config = dict(
    num_hidden_layers=8,
    hidden_size=160,
    n_experts=16,
    experts_per_token=1,
    d_expert=352,
    d_shared_expert=0,
    hidden_act='tanh_gelu',
    moe_layers=[0, 1, 2, 3, 4, 5, 6, 7],
    router_score='softmax',
    normalize_top_k=False,
    routed_scale=6.19,
    balance_loss=0.00289,
    balance_bias=False,
    router_z_loss=0.001,
    init_std_router=0.0273,
    lr_router=0.00144,
    num_attention_heads=5,
    num_key_value_heads=5,
    head_dim=32,
    vocab_size=16384,
    norm='rmsnorm',
    norm_place='out',
    norm_eps=1e-05,
    positions='rope',
    rope_theta=56700.0,
    rope_fraction=1.0,
    qk_norm=True,
    attn_scale=0.177,
    tie_word_embeddings=False,
    parallel_block=False,
    init='normal',
    init_std_qkv=0.0431,
    init_std_o=0.0108,
    init_std_up=0.0431,
    init_std_down=0.00538,
    optimizer='adam_atan2',
    learning_rate=0.00266,
    beta1=0.95,
    beta2=0.95,
    weight_decay=0.085,
    lr_head=0.00748,
    warmup_steps=416,
    schedule='wsd',
    decay_fraction=0.55,
    decay_shape='linear',
    final_lr_fraction=0.0,
    batch_tokens=65536,
    max_seq_len=256,
    doc_mask=False,
    train_tokens=331500000,
    max_steps=5059,
    dataset='wikipedia_en',
)
Below are experts of layer 3 (counted from 0) of a mixture-of-experts language model. Rows are named router (the router's row for the expert), up (a neuron's input weights, with its number) and show model dimensions 96-127. Each number is 128 + 24 x the weight over its row's rms, rounded and kept within 0 to 255. Numbers have three digits each.
After each expert's rows: a language model's description of what the expert responds to. This comes from a sample of Wikipedia text that the model never trained on.

# expert 9
router:103094130182129115099142134166170149162114155132150126103114154142166153133148095159128160156113
up0:129104114138128046091135133138144176125101098141154186129133172176144108128146095151130101171145
up1:092145114148138117103116118174129113135160167112137129133129137086129088162140126162122138162144
up2:135097106119092124045121108168116122105152160138111166088090147156143118157143123139129149136127
up3:112124125133109119122111128206129146139159134146133124123161141120133156158140146125162128119136
up4:096081122110125127128175134128136153106144119093143128125150102121089110110144073131125122178133
up5:144114115113178125120177135155155165166116121139179146117182158133149165140163097132109143145154
up6:050116173120145153139119081134143126114097147139137139083131128151125135127129124125165128140121
up7:108132138116153145138129117151159121141142113129161130177145138147114139127165083156127162146089
up8:122110133132161150150116114118148147150093092129091159119083153121164150129138134121098116127052
up9:155153126132138123099117169141145115124127149173139130117100156149156187151102151143116113119153
up10:112104131092114128139147157145148104096124161129109160114152140120138122163160146149101143154134
up11:167131117119168153139133135154158095147084109143101131109078171133155148123157142147135118098123
up12:146120157156111077102161168171130113116102167183143119103101144147111144137121142112127129149095
up13:118075190142135122115127153115149151151132167137110130089095151135134121088108156118114121129103
up14:084094152129116165128102150123150092103113155122133082137093160105127183116140142121114136169129
up15:113126118132111151161116129136124140172151131160129124133080141125124113091177129136151130173140
up16:158132142156167111113142135123152142125103099117157133103104167178159176109131087175135139141084
up17:131134101157118127054100144174123114147076148094133136107127132123144125152146082162105117153184
up18:102121167152142108114129147118146116128090115147116133109109113155134162087192099179187134157123
up19:140128172113101138117135108180112153107120115150155115125145149127111124105102129136166098144120
up20:167073146129103097136118107168146150130093119118127087127106122120175123090128107143131181150068
up21:123114137151158118146159092106136125141098153119152111121136153153123102123113066147140162148134
up22:120078101114129147121191164149172140124101126132117165119087115151158115138122123127133129124153
up23:125095094179168106111143136146138124133141101180196107101158145111126161097139133104141164156077
up24:122099172117131161139128164116146135112137139140149149138065143100118095135135064148117119160116
up25:109088143150142126126112132138141127118106129139120124114140095110132116113132145104144118187095
up26:140097153166170111120135132140170121105129096160123113104113143142133152168145122132149118137147
What it handles: Mid-word fragments, abstract nouns. Word-internal or final pieces of foreign names (io, ia, ena, za) and abstract nouns like role, process, life, century, memory.

# expert 2
router:101090133182137118098153138167169143167120150129153134099116152144162159135150101164131157165112
up0:106152145111114124106124126147150150160090146166093143096173164177156145088142129154103144111141
up1:118125133129156143116139130183136143157157189125122172158106076106125095110140145148109144139131
up2:123071144104132122103138114153135115137107128104109124097104129106134123104135147145143096139113
up3:100097169158119105116114167128124143138137156148131143136100138100112109101119123124076092160100
up4:087149158119094143105160143132150097110118127111154174121136108134131109154139063148141135119108
up5:125083128152119111102144117108151153158138138188142180092129119119140146189127104142102122159153
up6:101125108117126131126147112147135161148122151132161086140132159152117115122148107159126103152098
up7:095155169165148143097149105141146104150126132131166108129132123144110111135127089101121154142126
up8:076121121136127118142133129144153156157084117106146113130109173142164123110147129092145129138094
up9:132167140126118144129160185132140096108086149170109114146089165135142146121090146179135122103109
up10:143097163110087093101135134121143118101091155106162147112116128105132103119122148157088110160100
up11:145133125118138181113127151119133100112090138145080090120094147158153124135124121137146113106123
up12:129133151103109115151143186154130136126113167137145124148090127150112092143113143147117126135101
up13:110088147111128137140094173175148155131119116137143138129084164096134164085149104137121117172122
up14:121082119147139147118107148127133134151072143134120127135071159097175156148135121141129114129136
up15:118130135148148134135176145137159129156132103182128118075137160118115191112137097148126131124105
up16:117139158153167144107084137140146140139101129122150116097096161168146145114132073158134132100095
up17:113143158127141150087167159097115129135137152085134112101182120148113157127136084143136153121166
up18:111110119143112074094152135139128139166104110123146148130126138121156111153153123159135138155110
up19:145088137119110115122176130192138150187125185177180115146140140139117147087093117129134141155118
up20:137099152138133139126095090171161136138107125124113128114087083094177147142119156134115124124106
up21:148126148113106091110115112148137149107119130159138066118128144122144100129110123111126213138164
up22:135093102115115141112138105164150140085123142125128151143112099130165127103124151143124109102129
up23:109119119148139113140136110150133112156113118133150160071179140128142131110171124123140145168089
up24:085095143164100117107147165112106113124131167097124127095095123116104098201102089157107123128134
up25:116106155163107132091115109164165115132135109112156127097137109091136094133118118103107113170153
up26:121111144170153167117121106139128120096124078134109101133110126093128131165103161118157129155122
What it handles: Article, newline, numerals. Mostly "the" and line breaks ending lines or table rows, plus "of" after "one", count words (two, three) and verbs like make.

# expert 11
router:102090120180140120095147143164169140157110149131148125104121156139163158124142095160130163162118
up0:095146193111095095107127112139125159178102162117144154107153173192127121130131123111157117180119
up1:106139129100132143109123153151110146140150163140136117111106109120150144090144123159111130101142
up2:135083119122097132133130105139164095152149158151113076124145134118120132130147116119090135142154
up3:116127124166102098148112143171107126148108125108132104107100175102133157092152129131121117131116
up4:128087185127100131105139138109119154089119114164156108156112118123109170153113098117137141146121
up5:129111123137112121121156134177144146170142113163165142126131132133128176139166112125109151155132
up6:114137120099094159140124123126154141120086123119145156129139134121114155098173162139154120124114
up7:123137154136120152090134159123127102139149138156161145132168112130135119146149105159097176113119
up8:122071119141095129139126129137143125127116140106144116100104167124139155156175111136154148145123
up9:145166108134123136115174135153148120079098145169130116123121152132153149109108138148154143101128
up10:149095124145107094086117151141114111118118138102132153124120139098147161136116163150145124152132
up11:147108095140145108089124131135142134113106106097125118130099112136121156111179097156126116121171
up12:105107152123122142116174124123108109138084143145115109124081125126115111150122104150092158116114
up13:111075138119141128127126143126133193121096127091130141098102179136136203083146091136163153153126
up14:078124111138120129162129140108149113133135116138112090130085181107128153132140165125160136096152
up15:125155102134148176136152116115152131163096146164139131133126145137102120068133104134104161118100
up16:130136118123144138099129111146131148146122125120136139102093185207145160131122097168163144144094
up17:147148117142122153108127156141119150157171126116161108121131124165146160129169092117131139116149
up18:050129144149153130117135105113148100130133125134115153084133094119123118107154128155129140156148
up19:134083152112101130128158105168132172176136129111132150128143132153137171091107125129148098118100
up20:159120118164105107134121100122132171087088137134118113132117103148199129118134134121127186178098
up21:156089144114126090160142110143153136156141176106151118131105122130139086107123087150129120154123
up22:152110132127153130085181154171144145103142128135152184090127136160125138117092165170165112129162
up23:163103118166135099099136091137146108164113148106165121096099138108106137143138120148136173142124
up24:127106147124115126136151143108132103117088141145097090139072181120111104145124085145142150146083
up25:140132120172142153115107117122137089127146147096114083134144120094134164133095116114102131154124
up26:126136123105133141128129137141144141126120130164136148091148093133176167137134132120158147157119
What it handles: Plural and suffix endings. Word-final suffixes and plurals (s, es, ations, ies, ers, ley) and place nouns like Street, Park, Hall, station, school.

# expert 13
router:099090128183142119095146147167168133160117156124149124101118151144158153130148098161124158160108
up60:174118146153089129132108124117146121178116152149127142099121117114150134119170089184121120155097
up61:064110115106167132101158095169142134141124128103137124142151125115132146103109135138119120143120
up62:149125134113114136125180103169157126117112147124154098132115111142130092146104063125071145150125
up63:128117161106116094137137123167146154139116138136102154104098135106160146116136136143126147110102
up64:101098139132136158119129159120115146103131125148113142096085149141127096155121106137140120153087
up65:156104156122125114138125139112122131155132135164122102110095150145147127126124164141145141099128
up66:139136135183170153122139108128134149109126144116166084113141136117125140125083084137123118162126
up67:117114149156119126122144135128133173181112180171179166105119140128131119097136142133088142136134
up68:120090115153098075120192140128122172172139144124111144151169128146127110133134093119102135112156
up69:113138102127124161119125141108152097070122155151112196100124105111134129166159067163118118153144
up70:129104117132156086137156149143153158136141135155189098143123131114174106081093115137120146119165
up71:093139124121150154105113162110148081110106139124130216118091144123113158101133088157155146100134
up72:100112128110122103118132140125163157124124124116185188154152157099126139083132089110106149155130
up73:123142134116142128099121118135159102106123163150155161124133135147134122089145136111116140134139
up74:058161134147102135089131157157145182179099118113143164104171129134135151153131113100104146206150
up75:100086115117092126153146159128191173135110073114163168147152138137152127132166103140179165137114
up76:136126092141131141108126128155107151167151173162133144101121125132147124141107124126141140156143
up77:137163120118158117078163123123159121129151126124158120159138106168138121126127138120148102108128
up78:089135108158140100098132148120123129160133136108079094099120172165141105161134104138156139151114
up79:131077160102150104114142121136140159093114105151154100166164140142120089184153121142157137146124
up80:103121137101129145148114125146141152083073157155144112122105101094165192110171129154117154125100
up81:102123155149139137128147086131134136161085118099111124128115143133121186106177136140149118142162
up82:140110097124139121109159139111138151136150111140120104112093128173126134130112111129110132134117
up83:099092150154108103130168130113146125117151128116099134113103151165124138155125099185115163141117
up84:077088125127113092104173120155125158197133119164122140085123136141130139108133104148151119166135
up85:098127093169152158106134153143138119097115149152129166136097135114116163103089109143098153109091
up86:145090132145101124096123133114134110117094147098145124099082184147142147138138117148141152155082
What it handles: Punctuation and opening quotes. Opening quotation marks with a following letter ("S, "L), sentence-ending periods, colons, table pipes, list dashes, and letters like Z, Y.

# expert 5
router:104091126180140111098146144167168137165117152130147122102115155142171148124148094164131161161115
up28:154148159160106102125112120155139162098104134118116165115097109162090113121094159147133166119171
up29:167082122107106129106132127135141154149134112128133094127072152133140167073123118132159101137123
up30:114138127167107092069172139104147157146139142175175182144133151164124152156125127113117135148111
up31:111126104128088146122146146135128107126098142152100088164125179174179164117167127146127153134097
up32:126098194132104135134151119106166117123067123128167113091130117116100114120100096144161166121160
up33:114103148126143114110135110096128134112110152125181086151139109122119119152116113113101159107184
up34:097108130141148140129147116143152136134108124150183100140177094122135115118127111133092127157108
up35:071129133182149110141158136119122142128094113156127114074132127170157155100137095148160132133119
up36:133103118098119112122109124106118130112128119131121177114137154178205145104124138127138159130086
up37:112115094143130106126107173157129115145132141147109204109137115135114097160108110198142105158144
up38:084175120154128139167170159094129127112105177094167140121143113169136130116127134145130128124121
up39:108147147122135177107169104154133141106118122162122096100133118149167131146163085132145132152121
up40:158104128126129153133172101137148115176138155156148116091084083149139149109163127140122154112162
up41:170091124138080123123130194122174138099089134123122117114124139117127121149155110151125153110187
up42:116146160140143165126117139127148134123119166136130096106118133143129126138121139110137129145107
up43:100111101107146126111113146113108135085059121147140126153156135116116082150138091188140129132145
up44:114113144163132152104094133148133127133118130174172100136160204152134128130152118126138186157098
up45:135131099149128107124112081157129147201140129176112114121158133142171126146133173117095119132169
up46:102135157119155134053125115127116112169133209121134127091130150115117126096124124127090141137140
up47:118123124122093117120163140097134104163138148126143146093160120113151119154156113136078123141061
up48:132133113154118128113122148091177138151118127189135165129116132167118139113127114134125128150119
up49:129127123170128133130164143165155130137093146100153150105107144127132062082130110135120128117134
up50:146111116139124090130137158130124138119132118143162126115137113104108115178166101126190120163157
up51:133150148137133098163149146199139164151118152137132105110128143152158090144099107119124140116124
up52:137130109130145167141114093174163133131131092116141077132141110122164151112133101137124118140159
up53:111126120146143130131215154140163161181165122141146177091139109136126106122140088144120102128115
up54:164141112139162131150134142140140154146118128161138148113133145157153132147084121165116152156123
What it handles: Conjunctions and table separators. Connective words (and, or, also, may, known) in running text, table pipes, and opening years like (198 in film or stage credits.

# expert 4
router:101090137175132110099145140165166147167109149131145127097124153140167155148143097161130158163112
up28:188113133169146102131126124132123064084145114133101148182109121135120117139158139127151139119112
up29:137057119139112089141126156159137112132131129105120075107083192149125148154120120138131129129118
up30:149128096151115121076131143100161127147111119128147169121126147120108121129120120149138120147150
up31:115114151120129152114169165168136117135130105143133110152090176158140158098132122143113150130104
up32:120140150118141093106158148094180172130074139124151125114143146147140102125118109144118157174139
up33:131174132129133159154135148108141054107148135095159113154152118109092082113109118154150136133179
up34:062110118161143153110087135085158135123114113128141138096169107104126126132154137162145140156102
up35:105117120163163139139139141117138137075101099174126137073170119155145171113143086177155132146161
up36:104094149133132152134141120117136103139111111167130104110120134161208169104127135119149132129091
up37:164149132149112119129148124141158111146096173142131143102139111131115117125095146160155138130162
up38:123165134148167133133137145122155099084114131151136126160149139188116083123115130156134149115088
up39:139128129110152167085147140151151135138131127185116127174113125157161134118198101142156130109089
up40:107094147149177138161138103118148134162149165168105093114122148166130123098129120181143174109117
up41:107117118158099126137160153142146076114103190155131177087131141142117093177132133113144140152122
up42:113146126137193135157173100130133126109150183132124116117157087126162101121114101137131136156091
up43:155114117130121106149114151111144100053097137101103107134105145114123140100131149169161113141107
up44:136080090140135109110171115151129075128126165162160107144110121146137120163136119142135173105096
up45:139155154117174126121134133191156133168105095148101107129131169194152108127113159121088142126121
up46:143087166116120128101112112098143134156146173139148121095131141123101151130125139168122124126128
up47:093077117124162162146147154148154109164134143164151134122121131126147095132158100182117139139091
up48:140136099157106114127114101118129140133125111180120128123131159143138161099148072132124131146141
up49:126139128158119104170130137150146123141127137115127115118129145114138053142118107134122109144163
up50:125131093142161129133142142128154084115142095085173134127141105117106093165171124166171126136192
up51:109119165156164108155127147169143155148147139128144138141126141147135120119105119131090129111126
up52:121104118152126108104116110126157142187146154149148136144127113091192092114174105127108130156119
up53:096144137140151152115135122150135100090156133143116130116107167158150119140121102140137175134106
up54:130121135135112095088149132137154118123079146113164109157141117131153106187159081142164154185144
What it handles: Relational function words. Linking words after a noun or verb, like of, as, to, with, than, per, including, let, often starting a modifying phrase.

# expert 12
router:103094134181137115101136140166174141166118159133152129097119154143161158147148097165127163157110
up60:141109122125085084125091136116105134159118123136084119142120133099172125143148110146101122123187
up61:142075157119147120107172096168130113129131142121103151100134111091146134120113114140148140148129
up62:186138146125142141112147118129161087095106147122173110133119106133125098126110071133110092119086
up63:098142131128174080134114120139125154168122129159131170125125142191124135071121129147135140129103
up64:135094109118104123120120185147176107127124091138122123088102139130132145118115123121135125149099
up65:116130137140107144119154117149109109140142143178099099155089152170124157137123130124113132128124
up66:174120119176139156118136142114160167120119111077132134070109127104114143100086127134106154169166
up67:096109146165087123124119145106144127160105187106136177122084130142143122139123113105138136093138
up68:158091110128088086124161137163107149177122129152080104124120183169140112137126121149101124105133
up69:106130117097156170131133081176119125163129147128074120122149099126141093142154115152133123138111
up70:163098123120095091136159154161183085112143119139158088139140148134151120104117111155118183129139
up71:091132106119135151114148150132178116124113165165156166131113139124146142158147070144128128139139
up72:166127118123122117123175133131191161122078122124175157138133142131139119106120103158144132116145
up73:136133125128119086143179127145154112090094104084165125106114109124137111140111130117156127138160
up74:114151173121154157109134165136155170176127112150061083149134109152126123119120119165117077180139
up75:121112141137130132153149177115128140135118141107093084105118167142137153173144102161140135152108
up76:073143107140111112095144154118151127165114141146155124095137106120111131130118141146121182138157
up77:136134090132127089119146121114194131114158131123122119139169170154131126133143152160101148161132
up78:123115112138124159116109159090119175106142158129098117131079192125156127125118101118108154154106
up79:130141123098136095089165129178115088127159128138127145138170120141119113179139118119121158152174
up80:089096154147077132122114140116149137123097144131113111099132119086127154126141109135111178127095
up81:109104169130086121105143135138143138166098149195171159151146113160119119117165130115159135169084
up82:140103135114121088111107113162132142148114151122131116137155106121141127137144079116082152127099
up83:113115143122139116138205133137148132119147131153139110124135145119130088143081144132113193132106
up84:091112120129135109101160167161132156152116105140177105123138121125136180132122092120158141166138
up85:131122152140176136125125149139164157143114191096150154143108123126133158088105114157117144156093
up86:139125198130139127145154144153117137117104144144129114082109178118128107150101105158144099153130
What it handles: Word-initial fragments. First pieces of split words, usually a short prefix or capital letter, such as im-, vol-, stat-, integr-, C-, O.

# expert 7
router:107086127180138115098143143168168146160109156135147119102119156140169156120149098157134165166113
up0:128109114133104121121125135160133127108122112175152158126164133156150180104157139131112141109104
up1:115161155118102062105151098181122148149132123148157117133152126143163186105136130119151160113164
up2:147092101105116110122142080189116152131121197124154157132123111150139129105125107121138143174152
up3:087089141125109097104124134192109136148147125117135157130135132118121159126133115138137110120125
up4:137078128149090129125138163117145100091115114108153121116101092133118140123143095143144153133137
up5:142090113125122111109169122185149154154131116151160156118124118117163134122160115131102105162157
up6:116131111111118146144148115107159101101110169143146107126171114134122172113146139141141136118105
up7:140144122124182131114099170113128148145152134124150110112094131125149129125125117122114142180147
up8:090104126126142147158142125118151137165121122122119129147100188128157098117191096155079088106099
up9:080134140096125128116137122163136112121146174147112090155124147133132128125093114150140124135106
up10:126081163125152113053136133117123091105102143112172183088161123124114113146151133139118173168122
up11:137134113120116168101124137107154093126100141139098112135104164138135174146173140158168109107130
up12:142114137120113177091167126157104104130140122209133103129128152146118083142147114154104138131078
up13:142089168106148128111141135153171154147090124128152132111085139110169150095117133126160157142146
up14:081158126135120147102126137100154136125095124127124140158123167159137163124149129125146103132140
up15:122123097148129098122133127120161154145133111170159127108105146112110138073139071126155144156156
up16:121135141145114145133136122099121144156115108127157103107120164159181146155163077176104151153089
up17:124115130123155133091147124157123075089091141108123125152122122156143150144151073143129143137145
up18:073143170146151096129141127120153134115117107137116173060123097129130152127180096164145091163129
up19:121072149129099101122131162119149125162089126182138095126150093128098127117080125133148093135116
up20:106123104143143130135092086151149141096126099154148092103123158093161158088132120133112135121121
up21:145129136170164102141130095163158116126144154112158088096174123116121096112093095144114170126120
up22:168073144122151114103168123137150099177125109147164115122127131121132084136135106159113142145091
up23:148118105198107103090117111135115096139110129140145128114141110121131188129146158131143191145098
up24:136087129153110147131135140112130088107120116114106109114112203089134089177134116175141157152130
up25:126136136142122112054087145150123090117109151131153138120105148101129111172092095152141114164166
up26:137137127123129146104158164168148144105146134172136149083125136161113184146115137163130095174138
What it handles: Line breaks and nouns. Line breaks plus concrete nouns and verbs like house, building, village, took place, and word-final pieces such as -ouse in Mouse, Courthouse.

# expert 6
router:105091132176138116094139139168169139156112156131148127105118152141169151151146095165126160164113
up60:126151144168080100118130163157123148170122148130117127110157115129141157149130096175113098149166
up61:166074117133134145105188111154134128096133131099139092155140096136096120108076140142118116130090
up62:137136149146129109134133114148148138113106141113144121135098120099153104139126066097107134149103
up63:105149149123104084138112118165146136142112179124154156074100146115127134084123122162122122145127
up64:095100143138130137150136149144120099100150135122138113076065146137155136130142134128126142159098
up65:119130115140103106153134146112139085144085139134112140127063164138139132140111136114142132124101
up66:116154128160125103120126147128139152143108146125148119089142127113133129124127139120123110171143
up67:147147104137118113111127136092151145152108206136135125127156130115147117125124132137133130143160
up68:154088101156124084111127164102172135122126121096120136146132149143116144153132089152111129120159
up69:085140121153126164120130143181139120147146144143094141153128105084139122124167133156138090154118
up70:118069127138164077134156146142139147109131129148148135119155199141159159094138109120156150146139
up71:108118149146144151105128138130148122139073119114113168127146133133128135155119059189148146144168
up72:111067160112152153139191082133119143146124124153143116116124142126123109106119114151120115151134
up73:143149120114144112135139129152143128096120107117194115145131136133162141134148148117109162158111
up74:133122172150133098123127155147126149202125138123109148087152127157152133095154162133123128146094
up75:110096131118134124141147121132158116189126111193130127088154130128198122125131114130150171166138
up76:073130086117121112082155114113120155149116155108140141089121114165109140122111118136118171143138
up77:118141121115147103116157133121145091129146126129154141154164110158141133093152133153128124120106
up78:107105092158130100097131126112123173147148143135130111109123163162151138118132146130119123156080
up79:106124146124133123080133138163143123095141125136187087131157129142134098145142137147171141167143
up80:093109144142111148170137135131168136125121118132138078119125119097120159112132121129091166124100
up81:129088120175103122164135126154175134140104147138118164105117116115126120092137136133180121144106
up82:139108091149139140123135147142125159200153143144119107139147174155131113159122147152117146149125
up83:078099103165131168118206141155147110132119153139107111139120161145110118126154109185143133140146
up84:102118154149113121121132146143140178162105147117166113114125158081126110125167104126157141180113
up85:082109112168166145107133148159161088151133170111165140105098136119120163087123101165097131117104
up86:118143085149122143157148097074114117126148118144109173100094148141166120142107119134128117156087
What it handles: Locative prepositions, continuations. Prepositions and connectives like in, from, at, for, between, although, continued, especially "(from" in rosters and lists of dates.

# expert 0
router:103095126178134115093146135167167141165117159133149124099122156147169147135147094163140162157110
up0:131127126114133126141128103161139105159097135100150118156166164165118141144126101132123096145140
up1:090152113152142139134125117184132118120154174122110112147106136131133162173163139152171119160126
up2:171043099116104110143156124149135100164137144098121151154115094143115135130184136119152116152100
up3:159115108153126123125138162125158111122137120094123117142076161113118139143165139131098134089131
up4:121089104108101171095137131120149118079105132168143154098131095140124105140139107138112143184100
up5:144058115153101088154152153173162132143147116156173135120129147092141160112150091133137141146131
up6:111145152117125165122121153161152124126103123136128119122085136132109123123142170167147105119128
up7:161164137154124183131128124133161129133078107173172192096154136162124111157124078154123124154090
up8:068098110138094119178141136141149121133118150094151149140101186119138137106162112157108120157151
up9:139179114122132155114144140125146120114087153128121126138095152157144159109114164160147122105135
up10:121120135114134105076122159160126089107090160135165165096146114127104131179106143146116150150146
up11:149117106125153200124151149160146081124128111111108116129066158129157148162146124132133083132140
up12:079118104129118164104178137122129110117146165114132081112159105158136127151163122111113170126090
up13:120085178111119098132125170123144143098123138127152134097092171152111135074116099157130141141140
up14:099109139129103163130146173107150141120106091165100153137064159132156136058168133111148120140123
up15:092086129135131129149116144144149155132134095139146168079079159104110157114126076154136158133146
up16:120120120138152149150099105110125126070116098116179125108061152137149151130133066148148145128065
up17:123172127169151128083113162098116123174138131118184138085152101159122160130161087136126118135150
up18:077155168148170173125155116111129146147123150129122121115090152137134100118148123168135126164135
up19:144103153123106106143144130143150101125127114142124120150167068139105131136139141116134106133130
up20:133115123142133129153118141171137145152111085159131082143123102154177137087119127141133132139102
up21:147130104146108115147121098149140116131122209142113102140125132138136103088090104125101184113147
up22:127079109121132155089143129156147109106135127138115145138155127131124139141126112145117159120174
up23:113115142171104082081114122146135096113112142122175140091134146126139148144155127121137144144060
up24:118113128157132140108151156125127118106117172165124093123055162093110092180124087163121102115134
up25:127118141156153125079103123134147136167114166125142126083130112149120128120159133121113094127119
up26:156133172137118132103136140138156128054126135152111108139096070094117161102079151136120140128081
What it handles: Nationality and person words. Nationality adjectives, capitalized names and pronouns such as British, American, World, John, She, his, plus word pieces like -che.

# expert 14
router:100096136171137111085140141166171138170122153127154128103122155141162150138142094161134151152108
up60:119131141147110138122150174131123085158135115138112148121145072123156157145157103143134100133145
up61:078122176124163124113208077182123126140124152131124114084173094099137110151108127141130154137115
up62:154103168134174093107142114161133164114129159109112106116080115108133133125084069120134147118131
up63:154143131139163108143131176168158161126094142092109134124108134148132129126116112146098129144064
up64:112095118136123153114121145118143113127136116150123134115105130147117085127109164128102157111083
up65:113084135145095152122105160137121145143106108126112122097066138108134111140086139151147136138150
up66:142135141189134165163134099123130145128129136110127089094124126156112173136122104138127117125092
up67:114109114132122139137151103111139130104125162138169093106088145090119170081106104185098131133108
up68:132147179115104081137139123139124129128126134107088141121162164167116127118149103149147120121134
up69:142118132156154135160166124165189111135063134151109155122117105155144148096164132141124111103099
up70:155103148146121127121169138129141118101140115147143082125169130157129124090145124139119201117140
up71:100124095151127132111144144107135097106113158174130188155166136126143131066144113122179162182083
up72:118069111120111080106150141128129135150162146139110114128155139099137092107104079143089139147134
up73:105151156110133131157138094117170138113097112119166132154135114094140098104144140118108139193109
up74:073137189138129146113113143131142119186158156134129147131126141166143118125120147144086127139134
up75:094077100134103094140148163126152127086122134127120090112113144139149133170158089128146147109099
up76:125129120134132115077166117127159153129113134143166122122114136143115096124111112121106139134104
up77:168130093093142142110126146141135080076113146134136164134148115111124128153124186165121128141134
up78:129110088167169140119131158145144125153131162147108128145105162119119130132137111123122126131102
up79:113114130150131073101122132141145092135154124133147136148133114164117105165144123117128129130088
up80:075114097145095149138115170120162138102127119174151139128110106098140177143119078169085134136094
up81:120099134130157100150114131119157182168098134112161155091110110122142146107131156141157139146116
up82:155106096157154150084102138165130180159119160132167066137097145175125129184128121136103138087128
up83:164071116140125136122183125118156111106155102162158098132110127148130115124146121143127173149177
up84:061118136144122104101167125161138158140119167101134142096171123097146064166150083151118134198103
up85:102097143142153134152139149136134158148107138141150112100094138117127124088101114171103113129132
up86:094120132132133105156148133122133179106085152172128133120130153172151133123113114164119130131094
What it handles: Consonant pieces, of/for. Single-letter consonant pieces following a capital, as in Sgt or Sc-, plus prepositions like of, for, after, before, without.

# expert 10
router:100089130179134113093140138163170144167104158129144121106121151141166159136143101168134157158117
up0:112147108133132127086133108115145149115117163160134127099132161149139154116111105160103113155110
up1:149138130142119073049119126146119113145154179131119162133156129132148133157141114123144159138119
up2:168073133131111106103122148157132123133148150147145163131131120129113079121159134135131146179130
up3:111156116153137092120117150165117151150104097167155140120161170130128126109116148134130143150156
up4:128119107149068150091192145107122141102090130176150120131123098132143136164143118151107138165118
up5:119100101133119122125119131147146190146128120164163176140155158116160165094183136128185130142129
up6:130127125118145144142117141122163120130120130133184123154109150164148122103135147155154098167112
up7:145156145152148127143146138120137111155145137182172142143123138154127126119154111150153126122134
up8:128104118117106094186141132156159164153114098123153091149102179143167150120181089149108137128077
up9:162139108127114144138149132139143106124090162140097122167106173107108134119138133172156100096135
up10:156128145117109113144148137124128120104136133139086157055150146102137122176128123134119158159138
up11:135114119111158143123133141133145129115088111154111129139079177133141131152159156153171126115112
up12:090119132139093117156152120120117113127148166126108114119118115112101109148141114132119167161108
up13:133110138121118138119155134147137138138097109163150136102100127143158168062102136129156146149130
up14:115145134160133140135137180132127125184118127115126145133121141153103146139095126096147106137106
up15:113130120130123155133119131088138152137103107139125142118118176143145185106125139107139160133161
up16:114132118147152159139133115124149150157131090121184117114130167170174140146143096157139138169077
up17:128152120145145114092103138152117080164150149109142122114181137146147147138162127119129134144180
up18:152150138160102142074147136125146141108093125147132107123131119150177115139156121150156118163137
up19:133105151118110164134157137164153134106132154129151143133143162103118148115093142146159128139101
up20:126113109135146181132119128153141125112124086161138090127091120142204152109178132155159164119083
up21:177095118134148097121160134137169076162128153113179090111096161126113141132116114129124197104155
up22:152107139114098127117155131119132134132103131144135189133149115159137135147139131110139164131117
up23:113088096183123125159130119141141074154129108162153105108171175141124149135145082112126182134078
up24:096152124154130123111149161105134111115123130142135148115074189124122121192099101143117166123144
up25:174116108141116114072144147134148089133096143138142129137162117106136121097107075101118143158139
up26:130130147155141128105136121103135143136109123098145112142153127122143138097127112130124149158088
What it handles: Word endings and years. Noun-final suffixes and whole nouns (-ation, -ing, -ment, result, design) plus recent years like 2019–2023 and York after New.